{
  "n_layer": 16,
  "d_model": 160,
  "n_experts": 128,
  "experts_per_token": 8,
  "d_expert": 32,
  "d_shared_expert": 0,
  "activation": "swiglu",
  "moe_layers": [2, 3, 4, 5, 6, 7, 8, 9, 10, 11, 12, 13, 14, 15],
  "router_score": "sigmoid",
  "normalize_top_k": true,
  "routed_scale": 1.0,
  "balance_loss": 0.000289,
  "balance_bias": true,
  "init_std_router": 0.00743,
  "lr_router": 0.00081,
  "n_head": 5,
  "n_kv_head": 5,
  "head_dim": 32,
  "vocab_size": 16384,
  "norm": "rmsnorm",
  "norm_place": "pre",
  "norm_eps": 1e-05,
  "positions": "rope",
  "rope_base": 10000.0,
  "rope_fraction": 1.0,
  "qk_norm": false,
  "attn_scale": 0.177,
  "tie_embeddings": true,
  "parallel_block": false,
  "init": "normal",
  "init_std_qkv": 0.0576,
  "init_std_o": 0.0102,
  "init_std_up": 0.0576,
  "init_std_down": 0.00609,
  "optimizer": "soap_variant",
  "lr": 0.00584,
  "beta1": 0.95,
  "beta2": 0.98,
  "weight_decay": 0.023,
  "lr_head": 0.00689,
  "grad_clip": 0.5,
  "warmup_steps": 200,
  "schedule": "wsd",
  "decay_fraction": 0.925,
  "decay_shape": "linear",
  "final_lr_fraction": 0.1,
  "batch_tokens": 65536,
  "seq_len": 512,
  "doc_mask": false,
  "train_tokens": 306200000,
  "steps": 4673,
  "dataset": "wikipedia_en"
}
Below are experts of layer 2 (counted from 0) of a mixture-of-experts language model. Rows are named router (the router's row for the expert), down (a neuron's output weights, with its number) and show model dimensions 0-159. Each number is 500 + 25 x the weight over its row's rms, rounded and kept within 0 to 999. Numbers have three digits each.
Before each expert's rows: a language model's description of what the expert responds to. This comes from a sample of Wikipedia text that the model never trained on.

# expert 2
It responds to: Single capital letters or first pieces of names and codes, often after parentheses or quotes, such as G(romit), N(aylon), GM(T), A in tables.
router:507485506493461512506492487481502495483545456499461477469511529478485478475486541472485514517534566499503484518483531512490512488512512499485480471519541449483493493495462496501539467543454508487535503555496481491480481518474470514520494528559495515485500520515453516463523480498485480539523508514505499540522495489507529485480484481475479528498478509499515481484524535505530422568497509467470515478470473488493537468511519475469510510498470478446466496471496461500520507515530498
down0:469526495521497492505463519528485520506460522498544524513496491542483551484492502510491459438476475503430505509490476518510478554528520535521507497484474513504513521474518507519479444502483528503504502461495497486514475469504468516490514511483483470483473511522481459487471500497510500439496516548504517527491562472481544514497504485477507503510512506468538483492520509493438530493504513490490457471503485493451512555524494495487514464499538528497530484540531529503477533483501549
down1:431499502474494511481507526489544474571501470553485493531493514490518480547516503461527511498499525504482492511519524466536509490525453512471479480533456493507529482507491477497485476480477483481499492516551479522474505487504498513514517489502558505495481501513488516509469510492507541469519506505502477497498486444520486524564486520476491526503531521515496575502525498525522539493453485496488504493497501498560471475525527521506467494508498463522504500531559513468495497441490516
down2:506473465482477469545507486488525460504470476502437526484499525524478503472486490466498537505473498490456496532480512497500483482474508487543494482471520534470436478504483520507465492477467494534529491524475506493464466509499506508493480523485506536507513526529514480486527508478534462517510494473523526524526505486489530524497459447500498472492544496477474440524456487493529473508464530464506543478463509491512550549495485506508523501484523486499478494481482460472499449498484448
down3:510520483515480488548460517453519466507488469464549489476483490464497490489509485474490509471512539465493482562514537488448496514485492452519486502455511523498506490539501480500521472515480460535490511501500495537513510534533547489504530531489502471526544477509546512500525469501473512459454505498541524516489518498558482521505462506478487506474487520513506503499510473476501527523471503461486532521505458498500490498462530545483475492501501505519503507532489499519501527527435556
down4:470476490497493510565504497488516481489506479518525489486502479503470479473444522498557505492542493502496481469511472513463477509523513518531497482495543462509538505516480505531467509472454523521462483486482541550501468536516497482485513513517486523522537506498484486490518526458473497523522479473525467491496501576524575506503491529511464466502447481538484508518505493512503488487534521518497481522478469494510463522513483495472489513453540502526477478529508471478490446530502517
down5:503472486490462498484516501473470478441502540484495507488507481507498457506549474502453485495542531509508513510499509484478464514494501565481488512495456467489503509522503531506499529487523565488480501512509497459535508476471508531482498510527517555505488488506545543510515505474414488530495500521469435516529482538517491524506498511496470523477496477536509492500479505516504502477508502473504470543507529497480465541491499508508494484497483463435471501481481489439497537491485495
down6:520518452494534511491467522504526433494472443545531500509512511481517503493509463483499484458560445508482524508514493538491439516515472493499464494460502490533536491497511518530495515482491491512515473469487492467537488514515507529479520509519535505517496479471487520555505540529505479498527477515458464509502517515495464516535506533490518477520466480493508565522537486469504491505440518494520514508509499492493469507528423501497504516515510518510506533456514520504494497504472518
down7:490469487455489536478466510512510479479508501480527453481509498536491511513511491523512526475497523493516483507485468511495512461516489454492522454458489537510513488510499511523509484514481527494469486476516543482486525510445466480518549524533516518525479545483481523479500540488538465536523513513496497523518485484502445505517455548497495469476513494492527570517512478507531484518498502497459473467500513496468559481519450490465474523460469524473502489487540460492504539510461493
down8:457511489510484497550563515528545493489527481483508447512504542490530518516471535511455548477510512474463496428500483502503507428530497529486494556518527532440461493523468520502516479430529528468496501517506520522475498507532498508483516486489499507516495484496486517498507548475526532486497514505500455502461506507502491501508517504535491497482500484537496516497512536497487515512504467479543497514507532503503467531475509509507521499480496477537492485464513500529523547545493518
down9:486476470516466530507481498471483497552530510526506523478490527450494484513498464538465532504518488511474471506513521478466472487508536493475467482464512487507455504501476508498520494490501485507510493542489440482465434515515481506518515505529474503485506493496485514480510458510486482501534470474534463518502504512510493524506492472478527523494498523487494500522510538481490455488547517468461551459487447525483543439544522520524488531504447517482483549515489531469526507493472498
down10:547515486458531477525544507480504466483486518496489531501492521500487503483474494488501526519490515450482504532481507508509490486483522487502518488467553488534461470502505497502506476501462465486458504514505527494491524446425485514494518497509497463485513500525514538478477494520457540497494512531542526529501526557534547483438497455492520535503523537532530506516501538496519494523480499539522468460527481500480499490487485535476557505509508494499463494520513490537536505460473479
down11:495487515509530496487494483536493552468501500498484489486469494517532460492530500535495496488489529491485495513472492521447487498503502475500498459456457468468497503479454510464486524471526500491476514512518517486507481502508464516481530544473502489528493503534460495431514467497510463544475510508561518486488472531473480476473494523487513485503472517484499583464494453514467469532504473475534539491436515484498524517527487541516514511477503526517482509470511513551503471505516481
down12:526495527474479509451486556519511486474465536525510575477497462534495487475516470458527453501459498434525511507532508530534539513508514492483500482480490485519538466560483518510472507521504484530491483497536490497544517537465561519524507467466500474533522482492502486495558533462499496494478483506495493486476497546515477508487494528522482491481477476504514516487513465528467517489484508473493479514516510526493506473471513495447517504474523509484485521477515507502507465504462477
down13:489531487513506533526493555533500498498485541460490502477464508491509506512495490527529473451472449500446513514504468496480511544523501502543516522495474515502478524507521533467483518488504505482487470480506515478479514465561499469528470516495489439486503453510543518494515482526508502452520456530523526505500566505490505517480519459534522510536514504483498502553478493495497500500479514500490502485459484446480471487539510513511477506506495519500512489553503534454464482494556508
down14:487487503445428461499514515459468459526516488505484486502528543514476451520550513498499489509529520460478504491481504536501487482476537458470497535501512471513509548554501449523498486509436470545505496519460528485532513556452503481521481536506516506511528511505476477529490497468456487530504493474510524513494488514482501511504483527484474499494441475550485511464477468507512486502500507520526504521516509483476492494493470507507510490534467505475514499454510512504502502468471476
down15:498541494498498521451483443479532521455517484531533483492507488516518531515485499489503499553499501516509531499538517470481508490501548474475480488477507468552519478473462487545490491487488503502492498479489524516459501488455512571477485510539499469489502479551514469477505516465516514505481490504475509546484502459500459485517503457504533532489476524530498463478479476526488520519491504519535481500511512469534549530442494486506520481461503526508492524516501480476514455445481476
down16:507497512504509490501484487442478492517494512465505520457476488454454524547472507506527487500473501488473461497545516482479493550492477480509502478524518500533506482532465464522523506499460491477547513446514512499512537532505534525523467464475507485506510474482477529511511514456457476477507518504494518487487499513454472513522494545491563493517501481508476517519510511508511511485500478533487527500501548531472485513488525478486513549528499528564510513492511516444475466459462456
down17:507497472501537530482493521551523499467466545466547473493467457512519516515477480501497467490512488523476495531519446517508417465520486480511489498489476517520480524493523523520485468499537505488506474467524477513491485508504455495510488498494491477529518518474502494517532497542536518486505451505469536484495463490483443486514528553513559505490513516536462497538438485452481506482515492474495483533466506494503483515497489496527484521490537492525537509537505470509491478482519480
down18:483498513512496488501465495487482461522517507480550529482471474458513490523507499478501493504520501485517508500519504499455501500440508498494456485544501536491465472471468499537510458495502475493531522525490517478511496498497530495451496487502504494537472482502494530459509513525493545496514524452495509501536519496529560529496525498492527508471497503487494477546482542468529468480457501459468478456536472474487547505506463498526456503543514487494487506508465557489560515493483557
down19:468512509523456538520485490481557523492501510505464451475492491512507492513506487532494514496522438521477450505487466506482491492502498485514537478471490490508500517488506514540529512522489550485452504477465489523463496495460453538524521499517520538504537501512471504480496526493486501487482479538510471493488487530490516495519547461511491474509522507498499506519467498494503455527499470495484428443463505513497503488515475515503493514428495518524469453480499430480510539494488467
down20:514496521506519500484516508478463513519492520502514486445515527500527479481519486501525534488507535506527492480506532467529476488469551499481496535486485550511487494482479488509485501530472521515523511483498474514529488467427516449505538495511494480524491468490493509518445497491521496509545471507523531521481476440513493477491516550503485502521492533482532493498492515513447458495544507531464556519507475518542538514443531470482490472546537533505495513500504539484478516467522484
down21:533525519455496499495514473515510466488491497460502493471446522516546515508444516492457506484510506496542508474472452474435523492498504526471490526518512467470505435504478479476496512482521499480468467504478523493511515459500457490509491497501531498517552480471477476512510525511545507507497522488531498520511435493490523518541481537492509496499516493504500504511513519517514501534500524556484497479565516516547478489462471530504475489523495503481504536480484484506476555451515481
down22:483529457496470494509486473532523496502510505483493510505442552541479532466502456499506464505496512539471516508478500444450525491484496500546494518507481510512510495502511458515504490502531505471504488476512480501498467506492449503476468456503511484540506503488489511532452509525484496494497509523494474465516502533494468539563498517509480521561540473465455503500481533465492467485496544541483506482518482533537467490500505468498472490472481456529514471529547477497504504466533496
down23:537491542480503462510542511495469520514517472522448471536558500518489496484497482487501456471509454483524556541472519514507486468506532512459510531504514501489535516488505509505497488487526508483497532493486496515520502525526503482474532494494522476467507535494521563495447476538530516532511504531504489545519567501480478493490466534490482533500518512501553472496546466494537484545510487504506520466503525479521521488528508495512512460497544460494498557498516503514496514467499481
down24:543506486472497501490525480495548517456482466554414498495515447497488486479548560484515545514565528494510507474494529508506471514494508471480474490500512469528504512512486500485520472488489443530471516487488517516511469512545490518489502530543520512492501518515502487476492527501481491508517544513518480528497521453490535514463484531452517520492510495475529457500474488487508487521511526529462505496501466500493475503525546483500530503499503487496496524448489443482498491517530528
down25:483559510503549537518531536505553521523488545502551492515498486507501588525490485492530513489483499486484470512470488485487532526504455486520490527467488523515484476469508538519516532529501483492502481495511487485503514510519478493525466505480493517521457498527465497480467552541544502480522477516449468510504490505524474503504495500478537457554461485500519511497500472536514473468507516520530483490516466479476475518537528501513474490460496499538509507503538464486459477526496520
down26:486521550518489485502496491518527513529505489472470453500449479501490469500498511509443488532515539554507521535512494516465508524537514503499511478495518503530489486471518535495506512478507542503488511526469475432510511485495522477534505502491469454471528541503515529479465541488530511505482525518449493497507512556475487467500470529495504523501513481541537458500529501480504543444566501509448513514499520511511512484529493472490522546464490463512515490534490500485514522515497514
down27:531477521489527497475445488485549533493511506521487498494467484509510525521534491486510518522460433491550516497488481528460478546455481529515494515532490509480513509502543529474490506468507540465497473536483489515511500542501507497542495487541526518545519487516484498481505479482465494497521511556483486498526453495544502562505486467544503541499492505513502519517520502522515507490510487496490523467523488512550463542464449485501521483458485501503515470502473482512495558508506527
down28:493479475513522490502526515472521492517482492508489489537486504479453514507494504493492498516510481522489546505480509491484488509507504455549513472487501474493487447479488512526511480526514520477524532502518504500493462588520493544548468454493532515462503496479494498495489548545520506441511498487476499499488509523478523487473520515513460460556514519468480500510484518481478521506511508513512563432522538511518518521477521491460479471497561508545520500501446470523498517520490498
down29:546501501510498455475470502496506475518465479497482549475462495431529517486560461506507474498501471487490486471492491479493488518506475515507501478535480524530505543544468503472528478522512494546499519446498437502478468522508528485513479466467535486535484487486514540507521521482494512454497491473492524505479507505493490507497518489518482501531492523507501538515554506521471480535466525500495500516518578506458495472510510528518493504497453490495518507545482510552498497488477543
down30:536500509537505554489511514449514497477497492525491509496510504468465472509529479528445471509486535459513522466498504502539494504473512516525488505560451436507525535498537484561482475510500524476515527542474503522501491527478484533493526509504528550515503476501472512520488492519515427441484514481528510506477519483478489475537534508498467511503478487474518532552522496516508503504500481494491492499472510493491467509447502485528549498540473525485504475511535519520474493489513502
down31:488489513469514527494517472448469480467536497497450505480475476469490524497526503454518527474480473482503503531478504523513516500512472459491473514499523440499490468506442535498539468490480506447477480540477492473485464483505458463519523494499539482494501539493512468551498501490460451497513474491503528523498484460509515509483438489490463483503462486523473527497475470498525529505528493499516524474494480486476544531520495476503517509503519539491506496468481485450540535480504465